Weights of a small mixture-of-experts language model, trained from scratch on English Wikipedia: 74.9M parameters.
Below are experts of layer 6 (counted from 0) of a mixture-of-experts language model. Rows are named router (the router's row for the expert), down (a neuron's output weights, with its number) and show model dimensions 256-319. Each number is 50 + 15 x the weight over its row's rms, rounded and kept within 0 to 99.
After each expert's rows: "raises" lists some tokens whose logits its average output raises strongly, later layers aside. This comes from a sample of Wikipedia text that the model never trained on.

# expert 86
router:47 52 76 36 67 56 45 88 34 57 74 47 44 66 56 48 31 40 45 67 30 72 48 54 51 55 58 83 18 23 52 67 44 16 48 55 47 61 63 44 68 40 62 57 09 66 60 52 52 27 43 48 73 75 30 27 67 41 59 42 18 56 69 30
down0:61 50 48 50 49 37 60 46 73 37 54 60 44 58 59 51 64 45 47 60 52 40 67 39 32 47 50 62 45 48 34 60 49 41 47 75 51 49 31 48 47 68 99 51 92 61 54 31 43 51 61 53 21 52 27 22 46 45 59 49 56 54 92 50
down1:45 54 50 69 52 49 41 47 79 52 40 26 43 53 55 51 49 52 36 63 52 66 50 45 50 58 53 53 23 48 65 46 46 52 59 51 38 54 40 49 49 33 54 48 52 47 74 29 61 30 36 28 49 50 82 41 41 59 55 49 43 62 46 74
down2:47 97 56 50 44 59 49 60 63 51 21 51 50 30 61 50 66 47 61 61 45 75 60 63 13 31 62 52 54 56 64 58 52 48 59 45 69 48 20 47 45 77 86 29 70 52 73 74 20 59 38 52 32 33 38 56 55 40 35 59 50 52 66 49
down3:47 73 55 64 48 47 51 54 50 72 49 30 12 70 48 55 50 06 48 50 53 64 46 50 42 52 28 43 42 65 45 90 20 72 54 39 79 46 46 52 54 49 44 64 43 52 33 54 23 21 72 31 73 36 50 36 64 33 49 54 54 73 50 56
down4:49 43 14 56 62 79 74 40 50 34 23 72 53 42 59 64 82 56 53 69 41 51 38 42 32 78 48 49 53 35 78 53 32 54 52 64 69 52 56 25 84 46 31 57 85 67 71 69 21 47 58 56 58 47 46 35 49 39 63 41 35 47 27 26
raises: " the", " a", " his", " an", " their", " her"

# expert 34
router:32 78 50 61 56 54 38 34 30 61 58 35 44 43 69 52 35 51 49 73 44 45 53 61 74 64 49 59 53 37 45 65 55 56 61 36 62 44 39 66 44 32 57 47 38 68 53 36 60 60 82 51 43 22 51 28 54 60 58 67 36 71 55 46
down0:41 50 31 41 51 49 52 55 41 50 64 68 41 37 72 25 48 24 22 49 35 85 50 43 55 37 28 69 51 52 38 40 47 68 53 49 50 49 82 52 32 71 43 41 86 27 45 45 41 68 65 50 35 20 55 67 70 62 43 71 39 48 50 52
down1:73 48 41 53 13 65 49 50 53 41 45 45 63 49 27 60 36 37 29 51 33 29 50 54 38 49 62 50 56 35 59 39 77 58 48 39 55 80 47 54 46 51 49 46 15 66 37 38 44 44 59 99 51 34 25 56 70 51 40 35 33 60 60 43
down2:49 61 35 41 45 66 53 64 12 51 22 61 34 45 56 48 40 53 29 37 64 50 35 32 75 35 38 83 58 51 61 32 35 44 51 50 15 44 52 59 50 15 47 65 55 58 18 44 43 47 49 54 60 50 72 57 44 51 60 49 47 50 84 58
down3:50 52 46 53 59 43 60 51 33 45 86 52 75 36 42 08 46 51 49 44 47 55 48 55 36 72 51 57 32 11 23 51 34 52 51 52 26 50 54 60 46 67 32 46 81 62 50 52 60 50 49 70 54 54 51 59 41 29 50 49 21 38 48 48
down4:59 48 49 41 78 60 47 68 74 42 54 39 46 51 35 25 51 50 10 50 48 49 49 57 50 40 57 64 49 66 34 43 41 39 47 55 78 51 12 51 85 50 35 61 50 42 55 48 29 50 34 50 25 37 85 49 55 81 48 50 58 45 49 57
raises: "urt", "burg", "hl", "eless", "idal"

# expert 24
router:04 61 58 57 66 53 36 50 30 56 79 61 58 55 50 42 56 73 54 64 46 58 58 62 68 48 62 71 37 41 61 44 52 28 35 40 62 45 52 45 49 50 47 47 43 57 80 21 55 45 49 65 58 55 53 22 59 57 32 76 57 49 46 47
down0:70 23 71 50 42 47 56 48 40 75 44 35 54 48 75 54 47 19 33 32 53 58 64 42 41 34 52 53 24 45 68 68 21 47 54 67 37 56 67 54 60 46 32 43 50 50 16 61 45 99 41 50 54 55 56 51 53 28 81 50 82 47 66 50
down1:29 34 48 35 70 69 78 38 31 08 40 22 10 35 44 51 56 48 46 46 31 79 53 52 51 28 50 47 67 62 55 46 67 53 50 42 52 44 53 60 62 63 29 48 52 56 50 51 34 52 52 67 52 42 49 58 51 46 56 39 41 27 43 64
down2:24 51 50 42 53 19 69 46 46 44 50 50 49 23 56 08 51 76 47 11 47 42 39 60 52 62 40 41 56 51 57 43 50 46 50 46 60 16 46 51 44 48 51 55 80 24 17 13 00 63 24 57 50 41 60 76 59 56 00 61 39 43 53 46
down3:54 52 33 50 34 71 51 51 62 64 56 65 56 60 41 62 51 26 40 48 52 56 77 59 50 51 09 46 51 44 51 74 50 44 50 48 83 50 77 48 50 11 45 51 34 49 50 53 44 47 51 57 54 62 50 40 32 66 41 58 45 52 28 53
down4:20 56 77 61 54 29 50 58 49 46 53 58 00 21 73 51 51 68 56 61 52 24 34 62 55 48 22 52 48 37 53 57 73 56 63 31 48 51 71 79 45 28 76 36 39 48 58 86 17 55 32 72 57 38 63 52 43 69 56 48 47 51 33 56
raises: " ", " a", " the", " an", " and", " United"

# expert 12
router:20 85 48 69 54 43 51 54 44 72 44 52 47 50 68 53 37 42 52 74 42 48 59 41 61 74 54 62 35 25 52 35 51 38 59 40 60 32 42 62 56 50 72 53 22 73 66 38 73 60 66 60 66 54 49 20 83 61 48 83 49 57 44 44
down0:51 50 46 64 68 49 99 46 45 76 45 57 41 42 42 66 34 51 43 88 58 68 47 44 33 50 99 38 54 49 50 59 51 52 63 49 17 50 25 50 48 54 62 51 28 68 48 14 47 50 49 52 59 48 20 50 58 74 42 46 47 64 46 52
down1:51 51 41 65 51 48 50 85 49 41 43 46 60 50 52 47 47 17 66 51 35 57 48 56 51 26 54 53 37 61 99 54 59 46 30 53 50 50 48 49 81 32 52 69 72 65 47 49 55 40 44 36 58 32 70 17 52 45 49 49 53 65 92 45
down2:40 49 42 50 30 59 52 45 30 48 67 55 51 31 67 37 53 61 55 55 53 52 77 64 47 60 63 61 51 70 57 55 44 49 66 26 46 92 53 49 55 52 43 50 48 30 51 48 32 56 88 49 11 49 38 61 58 46 50 44 48 29 43 61
down3:70 50 51 35 00 51 50 27 15 45 48 64 47 59 45 60 49 58 40 46 35 37 55 48 59 60 57 46 65 47 50 50 42 46 74 42 54 39 96 41 27 49 38 97 48 38 65 49 32 46 65 25 35 88 61 58 50 63 55 99 58 49 52 44
down4:38 55 38 28 47 46 33 32 50 71 67 59 60 60 49 65 49 52 49 87 50 66 75 50 56 61 50 58 44 42 57 65 37 48 74 33 78 60 16 54 66 52 48 56 50 41 50 50 43 38 57 42 42 40 44 46 61 45 49 36 47 43 83 76
raises: "-se", "',", "0", "-", "5", "6"

# expert 7
router:44 55 55 67 63 76 52 52 08 72 70 70 29 56 79 46 42 59 66 61 43 37 63 62 59 56 51 68 32 39 50 56 50 29 42 40 54 48 41 48 36 25 58 30 47 44 62 57 69 49 66 60 50 63 49 36 80 32 52 45 40 21 58 32
down0:52 50 51 51 47 34 55 27 67 51 49 48 52 48 70 31 41 60 27 58 55 63 34 31 78 32 41 47 54 41 85 44 23 00 62 36 51 47 51 52 65 61 64 38 41 39 65 59 00 56 58 45 49 52 50 50 47 56 57 39 60 42 58 56
down1:68 50 28 66 53 41 53 31 46 55 44 48 49 82 20 14 55 67 51 56 56 50 48 73 47 73 47 50 50 49 51 50 51 22 53 43 50 72 66 44 77 80 40 75 50 66 52 49 50 50 50 51 99 60 59 47 57 51 49 59 45 36 55 50
down2:63 50 88 24 31 59 44 56 34 31 54 54 02 51 50 46 61 52 68 38 64 60 81 36 50 51 42 50 52 75 53 50 42 47 76 49 66 55 54 47 63 27 62 47 49 52 53 38 50 61 50 47 48 49 57 53 13 32 79 65 69 53 52 42
down3:52 35 16 42 67 66 07 41 55 48 73 55 36 64 45 92 34 60 46 70 34 41 62 61 46 50 21 48 66 56 30 63 15 44 51 58 50 61 69 37 19 25 51 50 59 50 75 49 64 52 54 49 63 44 46 51 52 48 65 51 48 24 55 35
down4:48 42 49 53 51 70 44 67 40 53 72 47 40 40 54 60 47 34 40 36 46 49 43 60 52 38 43 54 48 57 51 51 40 53 34 73 58 84 59 84 42 34 88 38 47 46 52 63 16 51 31 42 50 42 22 77 39 49 49 47 43 62 38 92
raises: "ord", "art", "oc", "ites", "ist", "red"

# expert 33
router:40 64 65 48 49 35 46 33 41 62 74 21 40 67 77 41 41 52 42 71 64 62 58 47 69 57 55 55 45 11 60 53 53 32 50 53 50 37 34 61 40 17 28 57 38 52 60 40 61 57 67 62 69 33 49 45 49 57 53 66 39 40 36 42
down0:73 50 49 99 53 25 61 65 41 77 51 21 44 45 58 67 49 41 47 45 61 47 54 69 78 21 49 45 51 28 44 52 81 28 37 55 48 61 44 75 49 47 19 47 43 71 55 29 53 49 50 64 55 32 48 64 49 68 48 46 59 67 48 56
down1:50 49 17 49 49 40 52 42 49 56 57 15 53 44 00 41 54 43 55 55 46 22 72 40 51 60 35 52 46 23 60 33 82 73 48 53 52 04 49 61 50 53 33 70 51 83 70 51 44 37 55 69 50 15 51 51 61 28 43 50 46 59 30 60
down2:59 56 46 58 47 40 43 48 38 48 53 57 61 44 73 35 69 57 52 27 19 33 79 50 38 82 53 35 51 37 65 49 43 19 58 39 37 46 55 49 42 74 50 51 75 53 44 19 51 53 47 50 49 70 37 47 71 90 41 50 57 41 59 15
down3:48 61 51 45 49 36 32 50 67 55 52 82 35 49 55 45 61 32 41 64 31 57 52 52 58 40 50 46 53 43 48 79 49 19 48 34 64 42 54 52 06 49 65 31 55 37 44 09 59 51 37 65 45 55 67 60 70 60 34 39 65 49 84 42
down4:45 48 71 68 59 33 53 55 15 72 57 57 55 43 31 40 61 56 84 46 19 51 55 41 61 44 78 53 50 55 37 51 14 50 50 27 12 41 54 35 48 71 38 70 18 36 49 44 50 51 51 43 46 45 29 43 50 56 54 56 61 70 67 55
raises: "ing", "ed", "ive", "ors", "ings", "ional"

# expert 50
router:29 83 64 68 62 56 40 64 04 65 67 40 37 62 62 35 41 47 09 81 53 50 54 36 59 35 49 60 21 26 57 69 74 16 62 39 48 48 55 33 67 41 54 48 18 86 57 42 58 33 66 53 66 41 61 32 56 58 68 59 34 51 44 43
down0:59 47 37 47 26 60 52 21 43 37 69 26 29 67 44 35 50 44 71 03 49 44 52 60 78 46 67 47 58 02 79 63 58 70 81 46 50 57 35 54 23 52 59 67 42 47 61 37 34 59 50 16 48 51 50 37 44 48 57 87 23 86 75 62
down1:74 53 57 39 52 31 54 49 42 51 39 75 69 48 49 48 49 56 47 52 49 39 12 54 70 48 40 50 53 54 48 53 49 58 49 23 36 47 27 50 25 39 54 50 60 44 47 50 71 80 50 76 53 45 47 34 21 49 47 33 42 49 48 41
down2:92 35 68 48 49 64 55 53 50 51 59 36 68 30 45 37 53 44 53 52 43 54 32 62 48 42 62 49 43 76 81 49 48 41 37 43 49 28 51 43 52 40 52 40 39 50 49 52 53 49 45 52 48 50 11 47 59 43 58 42 57 44 44 47
down3:66 48 53 55 43 53 47 50 50 53 52 49 61 51 47 16 30 53 52 46 45 44 71 54 81 61 37 44 47 39 54 52 46 52 64 49 07 46 55 58 50 48 56 54 51 60 50 41 29 50 46 64 48 50 57 47 32 00 53 47 48 60 50 53
down4:48 49 60 88 50 53 48 25 67 17 41 64 58 40 35 42 30 41 64 59 46 44 49 75 41 58 56 49 61 55 44 67 51 47 49 52 62 53 72 62 51 53 45 52 45 29 30 81 15 44 29 62 83 59 45 49 62 52 43 39 49 41 31 43
raises: " ", " —", " a", " an", " b"

# expert 73
router:31 92 51 49 59 47 50 43 41 74 62 38 38 57 72 54 41 62 56 76 51 56 54 53 46 37 63 53 41 47 67 52 39 39 55 42 64 33 56 43 30 11 53 19 37 64 49 58 61 46 72 52 83 38 44 50 59 59 56 90 35 65 63 30
down0:54 60 49 30 67 50 59 48 49 63 38 15 74 31 99 29 45 48 60 58 99 45 71 42 49 53 47 44 41 53 84 38 53 62 54 47 37 30 46 40 41 51 40 51 42 21 33 53 42 63 66 30 51 43 39 43 50 53 49 47 50 46 47 60
down1:32 47 45 58 49 57 47 47 50 50 65 49 78 48 34 42 48 49 50 52 62 46 54 61 64 44 50 72 65 68 52 32 29 35 52 50 54 48 48 50 36 27 29 51 54 33 58 52 60 52 05 78 77 50 58 39 50 50 48 56 53 96 48 72
down2:66 29 39 61 45 72 58 52 47 54 50 51 52 47 51 48 49 49 46 20 57 08 35 57 13 33 50 50 39 34 10 46 53 58 50 56 45 57 53 74 37 48 50 27 28 65 49 56 10 24 45 95 49 57 42 39 44 55 47 42 37 51 56 60
down3:73 54 46 54 47 57 50 54 64 38 50 50 54 52 39 69 55 82 49 50 30 46 48 50 74 04 49 50 51 58 56 64 60 42 75 55 29 51 50 53 51 52 24 90 47 41 60 58 74 76 50 60 25 28 24 49 61 28 49 50 45 37 53 54
down4:62 61 49 85 43 55 60 46 60 97 33 62 48 47 24 51 24 77 45 59 72 51 79 49 52 34 48 36 49 49 47 51 17 62 63 47 26 66 51 35 38 52 49 37 45 61 92 49 62 33 55 40 54 50 50 38 36 34 37 37 22 44 62 61
raises: "ed", "age", "ated", "al", "oid", "ob"

# expert 82
router:45 69 42 63 76 43 58 53 43 58 50 43 39 78 74 41 67 54 37 46 59 68 63 37 54 29 39 85 45 38 37 46 71 40 47 51 78 53 56 49 56 29 39 47 14 41 60 42 30 45 63 40 62 30 60 33 32 60 34 53 57 33 44 45
down0:58 52 30 46 54 62 46 56 48 50 38 60 47 63 53 47 42 48 61 60 45 47 57 25 71 00 05 54 49 44 48 32 36 63 44 62 45 35 51 48 35 43 42 49 52 22 73 58 44 50 35 51 28 49 39 45 51 48 54 52 61 50 56 39
down1:52 30 77 36 40 55 36 47 39 51 58 34 44 56 53 70 56 48 50 54 33 17 42 43 48 27 45 63 50 46 51 50 60 36 51 28 20 57 50 29 54 57 53 16 66 50 40 56 66 49 76 47 06 55 53 12 60 43 51 48 55 54 54 52
down2:66 49 26 44 55 59 44 50 63 68 37 21 31 92 66 48 56 35 55 57 51 57 59 46 41 57 82 52 71 34 55 68 52 67 68 42 50 44 40 88 03 49 31 23 52 53 51 48 70 48 49 53 61 51 87 61 50 50 52 33 52 49 50 37
down3:50 63 43 58 52 45 26 71 48 42 59 21 86 49 51 50 49 59 53 56 47 13 50 21 39 68 46 50 49 37 50 61 68 48 42 64 39 50 49 65 69 54 48 55 47 50 39 14 51 22 49 38 61 47 55 56 59 26 70 58 46 51 51 44
down4:60 37 48 46 51 59 47 49 63 47 52 51 51 51 26 40 24 69 52 36 42 41 61 37 49 28 40 30 49 58 33 04 54 47 49 63 49 46 53 53 57 50 51 39 51 51 60 89 36 49 54 43 53 67 19 47 56 48 54 49 40 56 65 78
raises: "f", "ed", "ing", "ative", "pt"

# expert 13
router:46 69 70 53 59 44 64 77 27 57 57 43 04 69 64 35 43 37 30 79 38 52 47 31 63 25 45 65 58 41 62 37 45 36 54 50 63 46 43 48 60 18 51 28 27 59 92 59 58 48 60 49 65 57 36 32 76 47 49 76 50 40 51 34
down0:49 53 99 46 50 57 56 56 50 61 33 35 54 47 43 64 55 43 11 59 69 59 49 70 53 10 74 47 53 52 61 48 00 72 46 61 52 70 73 50 87 52 57 30 56 37 49 51 45 49 35 46 90 65 61 67 51 45 38 49 41 51 32 25
down1:42 71 40 68 50 74 59 71 54 52 30 99 68 40 56 66 49 52 35 60 48 42 53 61 50 50 49 41 56 52 50 06 59 67 75 57 50 31 56 47 57 26 49 50 50 34 53 51 28 85 63 55 53 53 32 68 69 33 45 45 53 40 44 54
down2:00 55 41 46 71 48 45 67 57 50 50 53 58 54 92 49 64 55 47 50 51 23 45 42 66 46 50 50 47 67 05 49 41 60 51 50 15 61 41 47 32 40 67 52 52 52 80 58 48 59 65 57 33 56 64 51 54 49 88 58 72 84 43 51
down3:62 58 51 51 50 33 59 19 30 74 58 47 60 27 49 48 41 53 88 36 42 37 47 31 71 49 37 71 86 42 62 71 48 25 41 51 27 59 51 56 77 50 72 62 37 50 40 40 49 46 31 46 64 52 57 34 54 51 65 72 32 49 31 27
down4:53 15 69 68 51 40 49 59 28 71 54 50 82 33 46 45 41 50 41 54 52 54 50 49 48 50 44 54 51 24 56 49 62 50 44 32 53 43 51 68 51 56 47 44 65 36 83 36 51 44 60 78 41 37 54 49 49 44 26 20 45 20 44 51
raises: " ", " —", " –", " -", " .", " −"

# expert 55
router:41 71 81 58 82 55 40 79 32 56 62 38 36 67 55 43 39 67 24 51 32 44 58 70 47 66 55 49 30 40 54 54 42 42 39 27 60 42 62 60 31 50 53 33 20 74 69 57 47 48 73 67 60 21 30 33 46 60 65 68 42 54 38 27
down0:53 63 84 68 56 63 43 51 36 49 69 54 50 48 93 66 43 51 51 62 42 32 22 43 50 51 51 78 59 61 52 50 79 55 44 75 55 79 51 43 50 24 60 35 49 50 24 48 44 51 71 80 48 40 46 37 42 37 56 37 42 42 49 38
down1:63 64 57 49 68 50 52 44 50 56 24 47 31 30 81 50 13 17 36 56 48 63 59 49 41 71 59 62 39 45 47 15 49 33 51 38 51 74 46 42 78 53 30 80 55 55 52 61 48 50 61 48 40 45 58 31 14 48 62 39 86 32 53 40
down2:18 67 25 63 16 59 88 52 70 49 44 47 43 34 38 39 39 50 51 47 54 77 73 22 49 45 42 49 21 50 63 28 43 32 23 58 70 54 52 49 55 58 64 50 44 63 55 49 34 49 45 56 43 76 43 53 57 50 43 28 58 60 54 41
down3:63 61 98 73 47 21 52 63 74 39 52 65 53 47 73 60 55 44 63 26 24 69 99 56 30 20 50 14 55 33 54 45 75 50 61 55 47 62 58 51 60 69 50 69 25 39 70 52 71 37 32 49 66 56 45 42 52 50 46 48 50 45 12 38
down4:50 38 56 56 60 63 48 49 42 46 74 53 66 58 39 38 79 51 50 70 48 47 50 41 65 61 53 57 28 39 67 51 50 50 46 73 66 54 43 46 69 99 49 63 27 40 47 48 79 20 40 49 51 69 51 62 64 41 53 23 47 41 54 42
raises: " the", " its", " their", " these", " a", " what"

# expert 53
router:27 43 76 35 59 31 52 44 34 63 54 67 48 69 72 41 37 65 31 71 32 52 50 55 69 46 41 47 40 42 36 80 55 24 55 40 48 49 29 24 68 36 65 25 31 61 73 26 49 41 44 50 53 61 54 52 37 50 62 58 43 72 64 24
down0:48 38 59 45 47 04 59 99 46 51 53 48 73 83 62 50 54 62 61 43 29 63 65 79 60 35 55 56 40 58 47 45 30 52 99 48 75 60 49 72 42 53 64 37 57 33 45 56 46 51 65 53 24 35 48 32 05 55 46 36 49 61 50 60
down1:57 26 22 50 68 49 47 42 71 49 53 56 78 57 66 45 40 48 41 47 30 14 30 51 43 50 49 71 50 35 46 59 33 54 70 37 54 92 52 27 51 47 49 49 60 46 51 68 59 48 54 46 51 45 56 50 19 43 47 50 79 47 54 51
down2:60 58 44 49 48 50 41 47 49 55 23 38 44 46 63 52 49 26 18 48 52 51 50 57 62 43 00 52 58 62 45 65 52 60 63 40 44 58 45 40 60 55 51 35 57 40 46 55 40 52 80 50 50 51 05 51 59 38 44 39 50 62 60 57
down3:50 61 55 57 55 31 53 83 53 54 46 29 52 47 37 56 49 53 36 65 71 54 58 56 34 52 44 40 85 50 35 77 48 70 26 48 46 26 50 51 60 55 52 58 60 47 52 32 72 55 42 47 62 47 55 39 38 81 23 42 09 40 62 50
down4:50 47 45 31 49 22 50 78 59 46 49 40 38 47 46 99 67 56 49 50 53 51 44 30 34 37 25 57 57 56 50 49 54 83 56 57 02 67 98 53 38 66 50 89 51 66 52 60 58 66 46 54 25 51 64 76 53 56 57 60 63 59 30 48
raises: " and", " but", " as", " with", " though", " including"

# expert 41
router:40 57 56 72 59 44 40 49 32 80 70 55 36 76 85 23 65 45 55 74 44 27 49 49 50 51 44 48 35 24 42 38 74 33 45 35 43 38 49 54 46 13 73 18 41 50 71 58 41 66 84 59 51 35 50 47 47 62 50 46 44 35 46 33
down0:43 84 50 50 63 32 53 54 52 51 34 53 48 49 50 45 44 49 48 40 55 44 82 81 50 52 51 42 53 54 68 51 33 40 48 43 52 49 41 26 65 73 49 99 44 50 50 65 49 18 51 48 47 41 25 66 56 51 54 48 39 47 50 64
down1:42 61 00 14 61 63 50 49 44 58 51 42 41 66 35 50 77 43 50 68 48 55 62 43 56 44 67 74 70 49 63 57 49 54 39 34 30 39 43 48 48 47 45 48 63 58 58 35 20 56 30 44 50 94 50 60 36 74 48 26 51 51 37 52
down2:51 60 18 62 52 50 35 61 66 36 61 51 91 52 52 47 48 48 50 44 54 49 69 51 50 43 50 29 50 62 53 55 56 40 45 40 55 57 56 58 45 50 41 61 48 77 29 34 61 44 50 61 37 92 50 54 47 38 88 34 36 59 41 58
down3:44 50 30 51 75 52 23 49 49 61 29 57 47 51 47 94 49 46 50 50 51 35 43 54 53 28 43 35 53 35 23 79 51 63 13 43 48 44 93 56 54 53 50 56 53 39 75 55 61 53 57 51 50 39 57 50 50 51 27 78 16 55 45 46
down4:53 08 53 48 51 41 36 48 13 47 41 49 70 47 63 71 60 53 57 47 76 52 50 61 00 66 50 46 50 55 70 45 47 54 57 78 49 02 45 00 48 68 48 30 36 44 70 23 52 24 76 42 62 41 53 67 51 55 59 58 50 62 32 50
raises: " and", ",", "/", " |"

# expert 71
router:30 56 50 56 56 35 49 45 37 63 60 40 44 58 52 56 66 33 41 79 32 52 54 39 65 40 53 50 51 25 47 64 79 55 45 47 44 48 38 62 56 40 42 32 29 62 96 54 56 57 77 60 69 53 49 38 69 42 35 73 41 39 63 38
down0:50 41 50 62 30 50 61 69 65 75 34 42 27 48 59 59 51 61 37 56 39 50 30 65 49 62 45 50 49 38 60 53 50 45 50 37 66 39 58 15 36 49 42 50 49 55 59 40 53 29 54 85 61 22 51 54 53 46 51 63 57 53 40 50
down1:25 39 44 31 50 63 69 45 43 15 49 50 54 53 47 66 47 45 45 49 72 51 17 57 59 50 37 46 87 30 60 47 31 45 53 50 66 52 81 50 54 68 41 47 40 48 50 54 50 56 53 42 40 50 39 55 52 52 15 33 54 38 48 48
down2:44 48 34 81 69 47 08 46 59 41 50 92 46 76 16 28 55 59 62 52 42 52 51 50 59 22 39 45 85 50 41 64 53 33 59 37 45 46 54 63 54 66 50 22 50 50 62 57 66 46 47 41 49 50 44 50 69 64 43 52 51 50 34 40
down3:51 81 60 50 31 53 55 52 46 32 03 45 52 47 49 63 52 39 77 41 50 57 43 44 51 72 42 45 50 49 49 62 60 53 46 45 51 77 49 44 46 68 26 71 63 43 39 50 49 49 17 51 21 64 60 42 82 30 51 54 46 46 53 59
down4:54 56 57 63 67 63 47 56 53 23 32 50 51 54 32 40 47 51 52 49 38 63 66 45 43 34 58 50 62 42 47 53 21 54 46 53 66 42 23 31 49 42 49 77 48 46 56 57 58 35 56 46 59 55 42 50 70 99 94 99 49 48 67 69
raises: "ering", "ests", "ership", "rants", "airs", "ery"

# expert 56
router:26 65 43 54 65 43 44 62 31 67 60 42 43 52 80 46 67 31 45 65 29 61 26 39 47 42 46 54 17 34 51 26 51 37 49 30 63 68 37 62 45 21 66 35 23 60 59 49 46 52 88 74 53 45 61 28 47 48 28 54 22 46 55 55
down0:42 32 57 46 56 56 52 48 23 35 38 71 50 83 51 81 51 50 52 38 42 17 55 49 38 49 52 43 53 55 45 69 31 53 57 84 49 50 87 47 59 81 72 50 19 53 50 50 57 54 74 41 39 44 44 47 11 25 50 50 63 50 41 68
down1:58 39 31 67 10 39 58 39 53 44 42 43 52 47 51 58 56 56 47 44 70 55 53 36 44 52 48 24 53 99 45 52 49 53 58 47 14 64 49 19 52 42 47 49 50 48 50 80 45 46 42 70 55 63 35 59 67 52 13 07 50 47 36 57
down2:63 41 54 56 55 46 51 70 34 50 47 55 14 46 49 58 03 54 51 63 29 47 75 54 70 93 49 44 47 51 79 71 69 62 53 54 50 77 56 69 21 48 51 50 63 41 50 21 72 34 50 56 51 66 50 47 47 44 53 65 65 58 51 55
down3:56 43 60 62 26 50 39 44 41 52 56 55 50 50 38 22 50 41 46 45 48 50 57 53 57 60 57 49 65 57 51 55 22 87 05 55 43 59 43 44 50 54 73 54 49 48 75 29 38 74 44 51 76 99 51 46 49 94 66 50 55 64 03 50
down4:33 50 46 57 62 48 45 49 55 52 59 54 49 52 45 89 41 66 57 27 40 70 64 51 50 37 47 45 50 56 51 39 41 85 35 53 50 76 67 85 97 39 51 45 74 82 52 37 50 48 47 59 52 60 52 50 85 53 49 49 59 38 42 65
raises: " and", " to", " in", "\n", "\n\n", " |\n"

# expert 35
router:13 77 59 62 73 53 42 62 36 61 58 49 40 61 60 36 38 47 33 61 51 73 35 46 59 74 59 62 36 45 44 38 64 40 43 45 65 54 53 40 33 23 55 48 30 80 63 50 69 20 82 53 54 43 52 32 81 46 49 82 56 59 50 46
down0:40 50 57 38 69 40 73 60 53 79 34 25 51 99 73 36 44 49 47 66 44 33 70 50 50 59 80 50 25 52 48 99 56 46 54 58 27 21 59 42 42 50 61 59 26 48 50 60 55 72 51 47 23 51 21 37 49 45 54 47 50 42 50 48
down1:58 60 20 51 47 45 59 47 71 60 30 39 44 59 25 48 50 49 15 33 59 48 50 64 62 34 51 48 58 51 21 42 28 69 29 40 50 51 21 85 66 30 44 50 46 55 68 54 91 54 51 71 54 59 56 30 51 87 67 07 29 50 17 50
down2:59 60 62 53 50 42 17 57 50 39 43 39 65 56 80 52 57 67 48 50 71 51 51 68 48 13 40 65 47 48 82 99 16 33 43 27 75 41 63 51 51 42 55 59 51 73 51 41 52 32 50 50 51 17 45 48 48 27 50 49 53 38 26 45
down3:50 35 49 50 57 46 70 56 47 50 55 74 48 57 42 51 58 50 04 43 50 49 49 46 51 63 50 50 48 53 30 60 69 80 62 01 44 37 47 59 89 68 59 46 45 51 43 43 35 54 51 52 47 21 48 40 31 52 74 43 54 50 88 54
down4:41 53 47 39 21 49 46 09 36 50 64 50 47 43 50 76 52 66 49 43 51 59 45 51 61 45 56 54 17 29 52 40 35 58 77 61 50 57 35 51 46 59 49 42 55 50 46 49 50 25 57 22 43 67 45 13 46 51 39 53 37 41 39 38
raises: " of", ",", " for", " in", " from", " during"

# expert 11
router:30 43 60 52 52 56 71 55 33 60 74 58 31 63 71 59 39 55 54 60 50 45 63 39 47 59 47 53 48 20 60 44 78 55 17 64 57 63 37 66 42 16 66 41 32 62 69 59 51 52 65 40 54 58 33 37 60 82 37 82 58 47 48 50
down0:56 55 11 53 57 43 66 68 45 65 42 43 62 30 48 52 32 38 56 51 48 23 72 44 38 53 32 48 47 35 29 56 38 81 45 47 45 59 46 54 42 28 34 65 53 68 61 40 25 53 67 51 38 56 59 59 43 76 55 40 41 22 45 51
down1:60 54 67 45 71 57 34 50 74 51 45 56 48 33 70 55 31 45 50 27 43 74 50 43 30 49 51 61 51 58 53 32 57 69 51 59 50 11 48 62 47 43 49 17 50 72 50 58 52 36 56 72 47 69 52 55 51 48 61 45 17 46 53 28
down2:44 47 51 85 49 50 40 53 50 45 64 65 22 67 36 35 50 51 82 00 57 53 40 55 48 33 41 75 50 47 46 27 99 63 44 78 36 47 36 52 46 60 40 48 29 67 49 21 57 19 52 56 27 55 39 00 53 65 47 57 28 54 64 49
down3:49 54 51 54 56 48 83 61 43 33 43 60 51 99 52 56 57 57 50 36 45 52 53 70 55 55 45 55 44 44 75 67 51 80 49 41 28 53 35 37 30 51 50 63 69 48 70 39 44 13 12 25 22 42 32 50 81 71 55 22 53 46 49 08
down4:50 51 37 73 57 48 54 07 43 36 53 55 73 51 80 18 55 56 51 61 67 74 52 56 49 41 50 99 52 50 35 47 44 23 52 60 64 44 59 49 59 43 51 51 59 52 24 76 45 84 45 39 59 64 68 54 47 65 52 28 61 50 51 43
raises: " official", " different", " major", "-", "y", " days"